{
  "n_layer": 8,
  "d_model": 256,
  "n_experts": 16,
  "experts_per_token": 1,
  "d_expert": 624,
  "d_shared_expert": 0,
  "activation": "tanh_gelu",
  "moe_layers": [1, 2, 3, 4, 5, 6, 7],
  "router_score": "softmax",
  "normalize_top_k": false,
  "routed_scale": 4.0,
  "balance_loss": 0.00218,
  "balance_bias": true,
  "init_std_router": 0.00983,
  "lr_router": 0.000424,
  "vocab_size": 23349,
  "norm": "rmsnorm",
  "norm_eps": 1e-05,
  "tie_embeddings": "early",
  "optimizer": "muon_variant",
  "lr": 0.0123,
  "beta1": 0.93,
  "batch_tokens": 65536,
  "seq_len": 1024,
  "train_tokens": 406900000,
  "steps": 6209,
  "dataset": "wikipedia_en"
}
Below are experts of layer 2 (counted from 0) of a mixture-of-experts language model. Rows are named router (the router's row for the expert), up (a neuron's input weights, with its number), down (a neuron's output weights, with its number) and show model dimensions 0-255. Each number is 500 + 40 x the weight over its row's rms, rounded and kept within 0 to 999. Numbers have three digits each.
After each expert's rows: a language model's description of what the expert responds to. This comes from a sample of Wikipedia text that the model never trained on.

# expert 1
router:530516497514563525504450508536491423527466518575528573468541496481438521445482495507521511486499439483468492475520532570553514596531533486486539476577533515481527483420527471519528521478515449462500513494463431487479530554523478477539559448469502453513532589450461512527466524457530470427488465543448488511471562440489452568447463527491543489452496527486503591532503547545541525528485537528469460510534481537533455492471514460473571557496510530476532456474523540580430491567520446471460493483485446539553523494446518480562497419500482462532433419481465527551506488530556531389519578522474446451519511506464537504549488403518483487465464479518573495468512525445509544458496528437535443517493576430586517538578456583435510523529466475467529473445471467498495451485537489
up1:482440491518545470548471437508522521506513510500578524431490552484526448526529496535576465506493493457473475516529477517423488445488505506498525549478537525480510492520513457464541535426454451571497384563413473512426518456500408501486527484524558498432458454547488509477441481538528470445508577556488449540515498503461513538512508495502379512510457506407495488421496534525593513494444533480517447523522450497536490493493446528430531489454526486541463479464537486550495528499536536447493409484485522538485466520553549502561497429561463505501468513473400474502522549525485538471486506488470473435542511482569591521510447416511491531498512498482476509539486443466456474513520425526472461492561481545522481491399564510506584522437531520522513448525460537543492422450467514
down1:443496542421513489491497451423494445505474485497476495573417493557491502527495494513536520414552489562495581456454478514469582462454474492533428490522472502522569524629513556517529490470508463503526505492430520483505475472456436512512491460494534505509546521460564507476446549486443502355487489433493482445495458500521440514479496515471572527464438567496531478481497459478591460510520584534542487578522493450504510609487586502489505511466499497499556436500462530524615514500449494572478463483551520529508520536480568473510492555454494444467482475498572495522473533533517511492512501496518497498555502468515482455501456465483509438476512476531493506536542528547451433515573503505481507483559589542505565479525421478529483498462461480531546509542514502433536502428462558
It responds to: Biographical lead phrasing. Function words and descriptors in opening definition sentences of biography and stub articles, such as is a, who, (born, footballer, plus table pipes.

# expert 3
router:526580560447507524444513465462503553492451504577510475492469493464495477495467467526505492461434528466453453464488522564444497452591467520484509504475539473492450484480457526514409544533496503552498461536487502490490461440536487537537520529501489491510522535454460495515434470503478548511515535442511504488486529469401454475489441488541520466496491486524468601421530509345581491483527495534483496468484464559527529500489517576473515502493543529465561450453495549447426500497486549479493490507508534486496444498490501490473549498547446507536403513424515433529459520454509471493606563429489514456511525521509536471473535595511511484469470543511527446510406395567502408425517516495518530507443508554505554527482506519474450465542513491619500491505546473534493515464438490
up1:530564449482525518514547458460450544528588486513568491561500463522466506506534487538493500498458497528548506510483435467475450558573508450503515473516555491505484567484476486438497528537539551464562532535405534578537479508518523461523449508572469427468488489448544485507522580524480487535474455581458529523428493564519474480486479529520544436471495514577528440501550576477520449489444482463413527485507459553496423448547430533499533490552467456531492553549505475471514574440448538534477541564546525479453464555530474549464503516479547507481517437458407471508495562488545497455493457436480572414458518477564466559511566473509468461518502529529495486476532517441517474522451560529527479486488506503481520440398433487437528481530513536517489453533507491537500418527471467
down1:494565529480503480433464561427377486448450556451526419431545513496518421506502531470523514530523460460480453491522566490537561520491483516505524430451436500487548500472462562557437499567470514537564510592574529501485435516476452548511487465495468496559502562489504516523503572431497560471457498505493489517436538497473518479472488469515443516456573443485490464516452490468529484453495430523592435552478489458502513472503510538492551496468497475532474469458502506476499542500398470513503497508498558462581469482473495494462525485551497583473551506502522488531490504521443423485437542535555552492483474481490536417463418528489514488462494466509522509428525506577477513504546557490541544540482526517515552511478573452580506478508584433505497489421458569528517574493503489
It responds to: Word-final punctuation. Colons, commas and periods attached to word endings, especially list labels like Leader of the Opposition: and Type:, plus year ranges.

# expert 6
router:539554513482535529503535467506461528553501500513451502467573489496568562471492468457490547468503541541440515486465425521552589501498553417515509524509509492473535542516439586522525496424521590469534535474505507549526462546477470465426483477498510504477505485458457545505591493509510459474487503444491480505487487490501417521443517505507492529506533512478445601473444462476484582496463467476546580511457581552418559486518538518482519617435489503486445465477506500488470415452480465540499501480423458526546519539472459521520539567493450616553530536524492551511483567543556529482512507484467508493533566495551476430478450489458451454580501515517484530437474511455475490550498497545513511506443509477485456476524484435531504440554462436569559428464517525480457534457461511
up6:553580563545442480527549430523456432461469504477572519476459534515492463499523429442551484486476564495430553458524485512477543547426523490481516495521558467514503486446530553532513451544560525493510478471568488461515437432502544553529529562492503494511495488483439460596454505447467459515527496506548553407443566501482482505545452564524474492516494542551476511554546490456554477520454552470525516520548564521508530489467438397487443482492492552572537493503469458485465464495502521494505453493459569497448517554432505410559519472544453575493498570533494507476505407470443545475539513549482555430534522525520458467458488485567529500506513509495463420449510461578516489564557496497562467538534540478486543493464484463458499510507527486475490505488529543411464439508440512
down6:505467442541510444461503548479454457492453505551502521490544517460530510492556523444465503540516515544496488585519515493519541467474469538506496419467450502475456433458471460469499431428491561488470547501532557446540525504482486450487535438553469516452555612487521483532485480455522509478452433527510572565490518498518517440531508519524479503520481586482547544544512461547480532469517547565492467469471484556560485529517559438488543533578470522508412509463424642499480442538497474568446397453413492517507490512524506564595467503568478498525534519514495530527436544575507479527529497486482505474520547457538513492526403492509507443486550484532533548479498495557453517506513417514537419433484456463470450516484497514501504532512522505501492479581497469461418544480524517
It responds to: Line breaks. Line breaks ending table rows, headings, paragraphs and list items, plus some sentence-final words with periods like others., year.

# expert 2
router:504446487585479553490480424547470540461462444518510475477503561555435485482493482457547551450523498473477517464564529530530407559475522478479518547469488446516449508489491502498475491505451474429461454463492542521513442492472459571436475475445570504497476569484475485540549365530503457501547515506451528463593474506447434457505517461507502507483513504573456542500491443511478555481484436563487569490549555493489461501489487535449591549487540455485544553484541454444481467523521454472526432499457472496496441507477541476471536431522547552465500445462526521536510525465501489564479546522477566492514505550494535531506517512458493594501491553530457486529469508567516491486498473548470545504517501530468504605525460492491355462490503527429403506438536443521455492526534510
up0:455442508475426512496491467508488428529511529553525487486508592528529512445508560522533560478551421451469478536524472460545491556582526494549505485457475461462623480455442394444532476519527463478525462540470500469536481404510481488556540468429495462489446514464561512502447542499451509484515523484527550463545420436528559493462441440398493535467447505517535426536518509439509495471416558445573552469513534519476483593542508513593500526495477482518492473449520524381482512459552515540521529490479501465454521517479462508527464564498511532492443573459478502466507475583524508453425518483480476557463476466526564503508434497500545465448505503476496543516529480494514470460516520507499548541485501529476522491457493487483468462463489515430449544526515526543472479477455579
down0:416493553428566495488489559485465493496481470535427533557472555486535468490580420435503521484484506471500568507538436483531529495593477512460481517497476532553497512531490525440472477535499485551515506552451486478435509543502480490489412436482447535470552530406480475497524535548488447541562539542461459484433511393477533496495504542477484506574442484465554483537543520512512502558454489497471480527456546511578516456533537447487461462565473522497441452525502486543471510524519491486482472474493537501531482523525476476529453503540551513512509470550496494500551479430452539531478456580519518489556439499430527410528470502538561517468577459475429453477449511490460541518494448518537451536523505459446422520507488493515526532480449431405490541528616442488527564586463485
It responds to: Foreign name fragments. Capital letters and word pieces inside non-English personal and place names, e.g. Korean, Slavic, French names: Yom K-ippur, Smolensk, Jean-Jacques.

# expert 4
router:504468472476513531575541461455543509428423547545483535484509568482472495525458561461526518474471414587512554452567562544473543529525516414458488503470483536526488471486576553458569568523467496477503501461527485441508479446547511499479511479483493483492478456481490512520460520507505545530528465499460564521520454527548543531436497550483479458526554454532500403447498497548394418521521536479471445486479476437508558445536477529544468452525442475474541457540524527538439513459484497522539470450433522537480470443485484497518381512546473421461532436459521544499540532511461513421571448467464500476515476453498561533483492471542470517580523484498557566484434501554434487519542491449490528524504502504489574550452546538499502488466448530498513505557443515442455505496578554
up1:487531541526475498460495445547389564493505448500503505576588505474441458497460577459548497527451432495516508477455510461437469379471447560575493494440495447436492464519510471534485525456473547501572509502432488444530469514509502501529454451498466486449507482452462544479474473511517466457488463484492470548496489612494433516517519556514450488528454534513477503471525450427470478477572489424483537489479481505487501503471477468471462484569544464483552523494490512468411447457496515550499477515531480510542586484496428456491454475474495465453509464469584475500469509516450516461435545491484482571472510495359574485447488416522540522503502502464492538542551509538531515570477437480573558506504517536536502468478537516486500493525496536418498491518564585561469523549476489
down1:491415477432499529460442453508447582502508530563541532530553474440557519541493474489565475518449506475552567460499469503430547489521569515564488481542525432524528503491480472505472512508508456497439504505497505539489473536525472445514456527524534517564481543433429476537563549507477519479515486545582501529518527481453524501545547489528450480523578469578464559419544540488472442546436540482426429535485505523562508468450531546522459475474517456439484547490525560542462443486559487491442460634515487503464455477540474515535454459545439520496569537524435540476549495570435466506525529449468478521439505536511563511483403529501466469488507475484552510518474542473506511472483500568496479519569484508474496468478478416549452463529540478440476387545491501477512470514501538
It responds to: Prepositions before phrases. Prepositions following verbs or nouns and preceding a noun phrase, such as in, for, on, with, at, from, during.

# expert 8
router:526500462490499494484526443551509442556591469429577468421484463515546496504449498475429539522531502500444469525535477477580483528522496528493500531506512543510463465534491440502448396516499445516458503487523542451475558499431509442528498591490484474510397467489556478522560468520529422479527414534499494474473597573551528428492496570473497524515481498530474548452465493538480529398524499501480552505567549443481520468385456522444445532548445565560506538588499503486540507481475473497475492477415562528508492493505427485456510624475469531520488529456513459509494499509544471527539521537519444528484474442467507435504557531476498565453505468465441469551475500460512516438486524432495511463493484535467508571481474481428504546512518491470468524469515471475521496532478542
up7:548462515542484516468477498462517494507582528538493497502512443521443483476490516479533453490514498516576449459542506498450492521482555473474546493453584526434482472525512473478517428458456523523428440472518518403538552496508536483460507528499479458440512495575395505479491507416523509525520493514532472487532535505487494520544575533458472467474538540508487495472459452537568458489430561546458482486428529505526579488565485474467511540477579454518432524534499502576467498513482501497534432437492590434471481431505552508485549541508463426474483510434543534481442515473445565490512446567555475525502547431522602595529480467510542506530594517500438496464546458490423576482520479495528491556511528495526513500502493481533490484496489495487488483479417503495537398493608468
down7:529536559514473473503475518581493508427496440484500471533492476552547494465473522544426502516426464472504552465505468522463481465526504433491545521555495536503495510468465565513563528541544547470433399520421580514486463549554522508510541431545425488483453461515428529492495518501528514449517556548487505508554434483474513524486516441531587488467493415515542465509458484459537488470516457557485494468491552537469575445514557494525494505503498498486454482421522515474483520527541546484428517501574447502511419562532480484499533437493457551503473516527497533456494460547505541457588459512512487525487501538495530542509618423520494555578526464444474547595548572552508513534492508440514518533524458535497454421459467535448565571514539523468510536530503564518474523570536468
It responds to: Numerals and decimals. Digits and decimal fragments in tables, coordinates, areas, scores and measurements, e.g. .38 km2, 3:50, 26.

# expert 9
router:569544534560509524447530516512423532431571438425490563572487500505485522489514494485597519492508480556509438456502481523498508527572530466554508516558457571494457487512482462506521542531555495429482506444511545535555485570503510541518516490518452501535525542533535533537573524498485552530504499515492532518493517507468488485480522523473502486496589519543593560580479497500534494528540540532486541526581489501510587505503482561438503457456451581494530502536530489464508599545518524523504560538516542514483509531519545505499439512432537533458535562476524542513494499508519486535486620530486531534460524511451537501491581488505488471480460512564437524542461466503463532517545399562527554402517550480511441538484506530460508535495463534591475501430514536525590527553454584
up1:529469472517540531500576441497497390503557565444466424473500499526563418475473548550456473476472525492468433585566458516434504463513527504510507551533545510510597542541479442403551500522577501452534466551446423484509440527536541478454514488442510466499465484453486460539557563504571504469474547503514498494474490501485518512463509527463464481472559505508535551487494433510573446537467489565516540451599463504496521483466517468481522475479496481542440611546476433532447539425423460552555444496495555511557502455532537468512469520491522568516445541518507545552447465480460523545481572480507510466464478518475447541452546469449532504516451532545436482548483550472539537509493469476509508489443568494473539513452489553532488474508502524434438545518490506465495494481482524
down1:500469431460499452594453467477479481472569540496517514576461522542512483482515530433571544537450471463513438463530534452518452511480491504466506491456479545551487480517511481552566504516526472474519474506516532467481535556512501491588520539522453482501537569484565509500426547491446486588511463499577396478506447524477523494516540521541448585446444529477554567451482505450480505480495469475503484499609506432540506478548422477523542555498492489526538507498478438492551558533475539407529465557568451518466548507496527474494538447501473469493477540531507539436496485541503550501492582479518515493543481472480527502536621480516535541549462539487499509446579515481483416571480527511521491510477458466560489464436497518591519413552477494465504525487577542494430544463503455
It responds to: Table pipes and acronyms. Table cell separators in sports results and stats tables, and capital-letter pieces of abbreviations such as CEV, HNL, CDP, PPV.

# expert 15
router:439473522479554432468427590523517534527511522460510500537520474565536463504588484527485418503539515468513477544531443479477465508453468558481529494473481420491491494553444420535546478513447535508542459466515440502514507479493517507554473469521539548517538503544498453512514464531523525477473485469536394497589540573557508473541423412533446520500498494442587404506520488413530501552405503553430450501502495507507446537533408502511508492503532487492440536529436491475523537456480537454483508492550541516497503535519561483449524542433563504466492584541465491511527422498463512524432453571479436485475514537486533494549455468527566475482535498415464454523491428542475489523482446504460473521543467449490519453462546500537467545473523535498558502563479506548548458479543501
up1:479474608559491479511472490524537475439472484460522524426473530480502516493450422500449530466517508485496455498464458495518478496474547550520499551535468409469502471559428595471486518462527470521484476538467512540556482547532481507395450511508519540477448462489532541536453553461458548435428455547433559561523559524514555537500491548538462492456530517525441561426510476484585505493490438519541461481570459429513509456492481481469485455481518440487512588541506425506483553528491532489498550558533486502455521457467518475547431389518540570516454510487485513531506537560593528550416461525474506485490482582512467486571511430471532509551502459564505454536503558475526489428504538547514507429466463489459555459492500483464514493474486498449517469536529423460498526484500497
down1:456529532534522412533453465441536496532467542513486394485394526386533558489525420427508506476437495470502517488549487547481521525482517559448541510487479480521524383604537439513538438504507458497535511497474482569476477482502496590454489483479536545490477523447457466505548452515555530550504508529499537567524442462512543599507516530521516495557492456480522527461443462486428510478538512523549456521537431480569430528490459517483436515500487521462538479538531520484495532452497544447514502511470490528477483526497513540481506534487559565470494511461534541479477470519548573479493479516474510503453474517580504559490442489463464442494535464472486539517463513545491593467541514588558508512474452496501522449576441513530408516407473512555465518459513532547494548526441533
It responds to: Mid-word stem fragments. Short letter fragments inside longer words, right after an initial piece and before endings like -ing or -ed, as in pl-ung-ing, conv-inc-ing.

# expert 14
router:484427551461465516579487517474515469469466516474468418609481538471530508486485542497474504535482474540564571481535563449496468522523482454496485556511440489510536442469542594429574566502478465542564504535496442524510500453523521513479481530553503579511490473482469599448518523434516501505539516528523447522481481607450534460495465531485537511579568519535552512510511509503533468505513472476567509455501461564519505482572496476593466418552477514522557435492544507551519459521472512504486478515529497464516520550506511562502446506530523462478575573457491463499529566495458482520479515435465468503464487480439478516471531481507430583495534480529477522436440495425482573470468525458535467406536512525524543466602544563521525484534503559445446501554494519445496519540512465
up1:413458461498534567542495503536496555509467483465502480476514527485494515495515520525569515510456461556538549523430459488528460496461476564492511418438528485510494437507452499484516471464450580496530462414472526499441515417535408534507536523505512497529452487484478501483543489497464437549466474488550542394467494487431449534462433493517514552544569451508503439459482474500556491507506508570520564506443600569457543546500426536507575435506535491449568484488521523492480442530527467491571469517506505522634475521584500499538501364417444534501577452466482440543470480527484507472455473496542462476488533482449513485473530518505441460552497484455565537553519530516461542500531505547474511531514458472480511491458495495502473499501417511449504511466490428461492497511535522
down1:479486487450459446513467517498518586595494489488472581415481503545511468528521517435493515486526540511483524498444517506485516445474539531552554504526560506528543542472479474469448517534497470476513491467472518476420450515425516536474537500496455430501489496513503505449504482522504459553504532442469478540513476456476500489448547545482542516490466482412497534475511438515482496451529463479433540564529461505518477476459552518484443475508599541558565455457526457518452462493529437505494542474595467496416552505514542401506486486500525479493438420430567524530543449480495469407538524501507416548520414497460482459509535503531453414476491431543515441498574501462519552522495594442442528499547456500501524488502504531523464529418474439468493547507522545595490559477463564
It responds to: Conjunctions and to. Clause-linking function words: and, to, but, or, which, not, would, than, especially infinitive to after choice than, alone.

# expert 12
router:465567410568433428459514557528395481512492415479527436499552465589435483521527467493536518563566539433456488481526449463518458458539475527503532395471503497553521524562452492515457446528548531464483504524514486501399564503509463496462458524478476503506560526579488493505459493512458485527489530560485509532506489455502538560581555441531464417506475541453508469506477555498469405481492483536522535543460416444548529528511532489479529530535471499493529493510485500466485490482497587479541526538547490520453577501509533462503546484491587476499496573602454501495470460517519508502506560501520504480488502465533464520558510549539509533456499482444500485567587526492471496507515387501545511550484492499478442479486471503455518498554487555551526504540499429547577469461483538
up0:476539419579448549527515501544415468498574507479539509562548547566448525448472436533499500524545459486460501486546498464486452455564544543385537476411514515509478593477520524457482464445379507551420440443468521500519557537523508495414489536563495516486541497482508515510519480496516510444519496428524584480502486511463522523512490416465517422547487521497508483501528502466472460526474413423468444528491464457543597454490576485495518514530547470486469519548487515425537490552526516496472511468560575465499536448505474511523478522536547432479466528524482538453506515513501466554568474495540558521531505435501474489527526448494501468412518541525533445551494482531505459486480492489490561477512509490533463520540520481580482540578456525551569512438518464512493520544459515
down0:472474461495442535590507508471502412508525516466425520480432515498488488507477583502614493475475469508449471477579457450545547484478450534466499432549504500520436513477523488615519451418506581476451429425550495430482518484534564504525480458556496468540443543501519533488552472436445444452594487496461522525471473502448453543511509485438474442504456472426509539503490469547534537579460497472471539539517502493484479563550462486423573525567503498532543475539507472488461496514485493523493516524521525537487506572503500535558499532524485492536483499485526538428490572448483450485609475597434493456526474485483507536474514484548540505493482501511426523500438442459534515477519484480442486486528480548544518511521457509506541523529488533506484511506454556545514615462448455
It responds to: Mid-name word pieces. Lowercase word pieces continuing a name or word after an initial capital piece, e.g. L-ord, Lott-ie, Rock-dale, Jean-Phill-ippe.

# expert 13
router:507432495469462493486457508496494514441460482592537519418479508476519509465526563545568479568402474462515515460519474533495485491461514502550436481497490491488514471450506455499427462460517466565455532531482565576482432466429519496530519511494519435488486530442548493489523525449429455443529482581467576478512492473477506489538504464532516479392434475487529474540601493558547542519554521480540458522549471524495470486384513486529524470485525489532456459494542515546580522490515492457518496472474556416449558432582446463503476441513496501457479433575489550463538485455528473465511494553471453477499489494438434443482475488483578477474535487501490476437498551433499509500530536539498515492530474510448470474580440438529540495446435462428521450540550500476487476568490499
up1:538448571495460507457475473467516494507550500486532497466595538491537522498455552553619556534435514514517487513547519537520508526524478595500553502424453466471526493547538553478461515489511494493539476535460507428524474448546484500592513520440476484513436597433555431492428445555506493506517462489465557503479495505520548481489543521515505473468505469464444470508527551530456430461505480527461506485519509526476470519520529444558470502490540427496506560496462507450506487378459632421462485591521483530513491464549495473544530528553471455544515512458556453524516486534477518551507521449490501531546534498468463536456454479447503532539563522472525460501525481531505476438518444447553452494531480487480489539499519448556500539573488468491531515493572518516497407605474428
down1:477569489533527516508468529466539467503511478553531455521515448563519476527544470478423449533517474491455514378453491470449496450446475529497494505575478542529466561428457500575440509493517493470449519505471502457417451490458573519500468539534479468465547530526515543498521517563464463485517605530470467468477525470463535473432464458509466463498523532500526501427483420521426522472458529479551438523520492448484480517512493559473507469549511529484483507519524491495493554517454415480539542527474514480457468516506504530475506472503480525433497535498416514547493453500483495532519393454492477409428534566552502539515513559442463436487496543571541493452586516463465523514581468503562539511571503469537518501439527523515489530556464476592401482533484470554471507388524515
It responds to: Determiners and possessives. Articles, possessive pronouns and quantifiers opening noun phrases, often after and or of, such as the, a, his, their, several.

# expert 5
router:498470515554484486461501429524472448496469561534501543489522434457428471549503435516462473493470546505539559509439460490506542467498456511544513494495557552471477571534498475510529517401577544495473514581439495470459512522528495418500484463483488543483464490483474493520527481561571480479474541504518473498484432528543446571467523540455470561504418470443516559443481441452535545485524539428544450461484500545467469527498567436543478535489561435503563546481453493541541585441550445567472451505538460488548551492513519550512507502514425518534376509455483531465488504492541515454574431500484484534561549552515505478511460582437523464510507508517523558479513518479480460471471525544511509515498551493505457533569485526375498525489598506537489505515578487500519537448481509
up7:517512494462478527508514544546479475516464531523513523447530565508457548589506506510496483455553521512515458522488524477485503505481524495467472479541543510493510457506579485488507516563498516500455540503467587461495489515551424421527557505538534449458523585515549572500529471508533490468530486521451502495507546525500485555515474528444513572462530454484511501492557495501540538584466432536524471454429507444469460493532624420466499500534490484445470405450529449488519462553492477503451428510470484545502542460516495495492474540422506404503590579609424476488533523453492433439508519484479465382522444529535434528491481505450400481447519535462556510574510457506508459486545476461471504486439541510496477466451486494458521468466489471445575560511539498469476464535548459
down7:442521504474554479457371604585443526488550530439502515512477516443513507417566461509512424500499506421503511519393444506462552537461522494508467476494489487563516530470457466465523516480573513479506483531506493510536555468499456562461524522487498489495494587505531479499568444520492615526491504478504510536511498542571462489481521460529507577435484458508591467450427534522498462458516470507549496589512532542501498465499496561508473542451556568511511586521510534483472464562475501533510502479495455495472481491548464617535467502492625539532539493459505503480512476456491510495514497497490548497494530607498445456433482435519529518485504523527425503466534499504484482517462494501473475510496438536477509574573442536509503472505475489504450472535475461511495414466589506
It responds to: Headings and quotes. Wiki section heading markers such as ==, === and ====, heading words like Early life, and quotation marks around titles.

# expert 10
router:579511580520488591446525511509534449489457576520459517519478600516462479526512464447451521524461550528443413469471585533448443536425504480434503489567464546493483516522486542389487540515469469466472550511481475535452506539469498548454518587491481484528471512461496502511464518474432489478518520499576568522497480448449487469511512486586498463529485506510498494460467528526490446512462502528494538450448552495460425513484479503485507510471520523463547497487514505525439496537492520506479553478546492540539417527443470458466434471552487462537490454465500421487498488506505459466470504526572468525561476490498541548448513462501503541465549505486531474614554473579583511471411572474464414510477516480504460471532495512503436475576541473530542523430576540528429440532538516
up1:529501575565467491525540540536406470510430550519496525452534476475493540466423545541478407480458520490443538521529457472539502500521480508513512427490526441491526437526418522437447510480471477488500513516478549448515527463474534518500544508552473446522529447584532479507497518482520552485453548551548503490509494413568493464477549438451471524493476524528534563509496487521391447536517520448503539517493445472442451538539432540462495518481494447527525544528424467516522536508478541440478518501535423509543525509434473523494527434449531513551432432467516493446479523535510489515478530502494496454535491405472499544516473544502585552620417536468450414519457494519545556481531479566394472472572531467445458503545486514494461546562521489502514514487504504447523473469493491
down1:460504567468500456503494432451466437563552508429476505506515491536488500501445402558502495460460453530503499461507527533564514477512546499485485478532494471481553464524500546515489506524472510488508472538527571485428470445564512468559536580481487533521515518523456562521549516473548522454543503436486558530488559509492589516497413519425476483443489494519454534496481497429526502499534583473570534469538475451491464482563505468529460524506536516483527495525548493544524522477473452502454474471503458476517490455502501491414404469478527534489495466481511539577510422551496505538491493488496516531588522402417555539493512534550412446510497518497496414481501508506455551511529555523502472478482407430500562425494452500474439415439504560566482467421455505441423507512431479
It responds to: Separators in lists. Semicolons, commas, slashes, dashes and ampersands separating items in tables, coordinates, credits and lists, e.g. coordinate semicolons, m. 1971; div.

# expert 0
router:476457495494532446516528559484397467536524481492473483514471490508453528497520515613434457496460508530515442552532522527449497458497513494460489521493584441470502467404492499519451532506583493397494573473439508495489422529500526589500535428467498424526484532435507480523518472482503520464467537502475449510480485428522457480463453493530520455471479530450496492472479535476511548498527537463408485497489519472525585495395519498557566463398550465561560494504411514532474511543545540497482440474509471519529493535515521510512539436558459441481520435532564524451478503491526520542459505497521517517524489428512519435572540476560439495519501502426460514522588497499482495457551549495468537422511492490588519510436477481442473576524452505466510514466484480528441518547436492
up7:550465470517487520449478466500557531487511479506491494496513499520508510500491475556469509552555521500525460525488403465510560562528495477589420459562534515486489509530553538484489471496477500467472525418460479488531487452497470526478507473469484506493548505541557437425487516442492496496442501506459517472448486445496510501528473471459520500436604444467553505470446533509514560518503421565466543544413486514533477541449552507435532544561571552482537499451515506534428538471517552505573524460476427489495459558511487560523424456514527470485473498472410490444487531556458532447523459450483514498552527509514468525527521499494546519421534553453516475581463527458580526530513486465461537580556508412533582453544469476506481523561478465451569423612474446476490494460442496
down7:514514549496471593544486517504531415531516474532499520460484589543488498455480561496514518493505554492470454437483472485511556508463507490437550495433509546530464458487525536564560521503555464511525529491522487541468481479552470507548491529425452470525472527521560531518536534502512435501511558407544480541472492475505493424470453551564499410522507481470514539447524438520575492489444496498478462546589467494522426422550516501566522457493529471507542445527515520553460473504526475515450516485482490599504446530470485532496494493517423542506556430503516511437498465489569520496515482565542512530495550473498584500436468472458481570498497453475523560430602514471528562548504519499499552534575465530547457503406513502513473495531544496424478548477452517472551555580598480
It responds to: Common head nouns. Common nouns after the or a that head noun phrases, especially music, film and business terms like album, label, company, song.

# expert 7
router:448552428491479565441512469502478538465526435481524526507479506503527496530479541454479466514520485576473487517523448484468442496474540404467486521501521499501522463415561480514421496521574452445396520508491468476508538441534482486470445530472499513492532557471573511464532504477471501532480503512475546529470487459420501462494549560474517538460486494477466497475510512498502552468471459467520493533485523462462533469498487479463478511503526464508478563522502516474541600541507435482522414499427497541414458477476507385471510447516521551447502505396525534529492592459503472503513526482486588489560506510490508470578534537415553624473485446506472408482445521479550497489529508550521522478530492475565459519488470497480428536500516459528447498457636442458498547508563461
up1:513484509439517550468480431493446490465490481517564424547513524469514493472478537580582481466529442463515489480528525455519456519551558507511547474521521461468506513479488506483487477533513439557388460491483401563426535457508506430435486470547507473521506553458453479524545526492465540428472473466494478510483517457542498515472515484444528481456471513532433502537513511504458505432490468489514544544437508501445474452460492491503497531440526542537532486501546548497499552539501501512532534493480490484493549502526550454524571507547489492481533517461434526491539526546490497486445557467445427524459524616538447491555502544476504482509453464562601425448475444501516458494474520412509520571515524495437454529425464481535510548433442578581596433529516521505487484501615452
down1:482501499476522407473479461524474557464422584525408527434542564543501447480472547449502447513506470532440593534535458497457434514538490480415516509482442487550541521533527441525547455433520419443499497540443573474449468486531513470517438555533500466469534476487457501498455501482492474492483498510489483550483451533440474469493503545409547515521441530491460439501551485516495522539499489503438478468556539527467517519523473457503512464581561512526523610459532442513413513494516515573469508529460495532544485533409512450465523495459563510447453508564506485503489541505550539564474478522510550468472543487497506483429551441471468494510409542497440551538551476499513536518511451517507536513548509552522510499566457489409548469565527510575496548504451502544443541494459499
It responds to: Given names. Common English first names like John, David and Robert, plus capitalized name-like word starts for places, groups and titles.

# expert 11
router:468507422523461444534409613522546591516580495451487490480540441516490454519519476554503468501538491469523435505413433451505491467516474600455500459470493430486521551479536456568464461526504550520529534511513493504506581465518518458555519477536478511510561490525538484495434523541532563516476430465538459473504543493509546549578503441494484498527473518496466422528456491479515474510517509459451523482534474526565501551545429482513535517474534444562430551459438443462541509510478583499471550501545466474425507477506520475499529499408550482427517543460480513513461528552430487539443459550550519466481486499557475546527448482502520482520495549484448438525528498538500484535545444533491530597524450501463533464409496437522561513472528501533476536497433504548563475486516444
up1:528533473568497497515423478509481503496466492530458478493545505350499499519478564501573501537535512444543483554510497426498513592503445601442491502546483484475520471539520529531440442562501491478520549506501470500519560501528499547423532536559509516494585549450435458434541552515489503474486452434449501500440468547473534547543504456415506463515490544424520479496509514468489512489463489462473544542534501484479456516500508547471494436519490509598501489518532508518510536505546587450520500476495487497542484463565579536522486604475508472499447549460501585487461504462460541520439492523453490514491578467561496545495482531479528530592478550472499441505507492513518416544466465417479514419452547488527493481513551470445513572492439541510487428493520401495480487524525517
down1:482492538538525471521501480522517515484451500516507549453577472518564434486509608439513507419565480520491531458461500506442511588518436516502516535529524545487570495569522545514508516522510485480539518489489530482478472533539540515463527416459525434483480513498475461563455542476535546520533529460479569500536510505463528559498525524574492493457532544491499450505535544428570416548454507533477526431482515512475432468496525509468467520489472489516481458545551517467470530548437469561564469497532527495496491409531471575477518565484489497514485429526512542520539492523462554500471406428491475506489458403499506571489470526548476539569539422482516482548515498564456447493452473414527530560478464477552481553510485515484612587444462500494503521574548494440595463528489534
It responds to: Derivational suffixes. Word-final suffix pieces completing adjectives and nouns, such as -ical, -ated, -ation, -ized and -ful, as in non-technical, pre-filmed.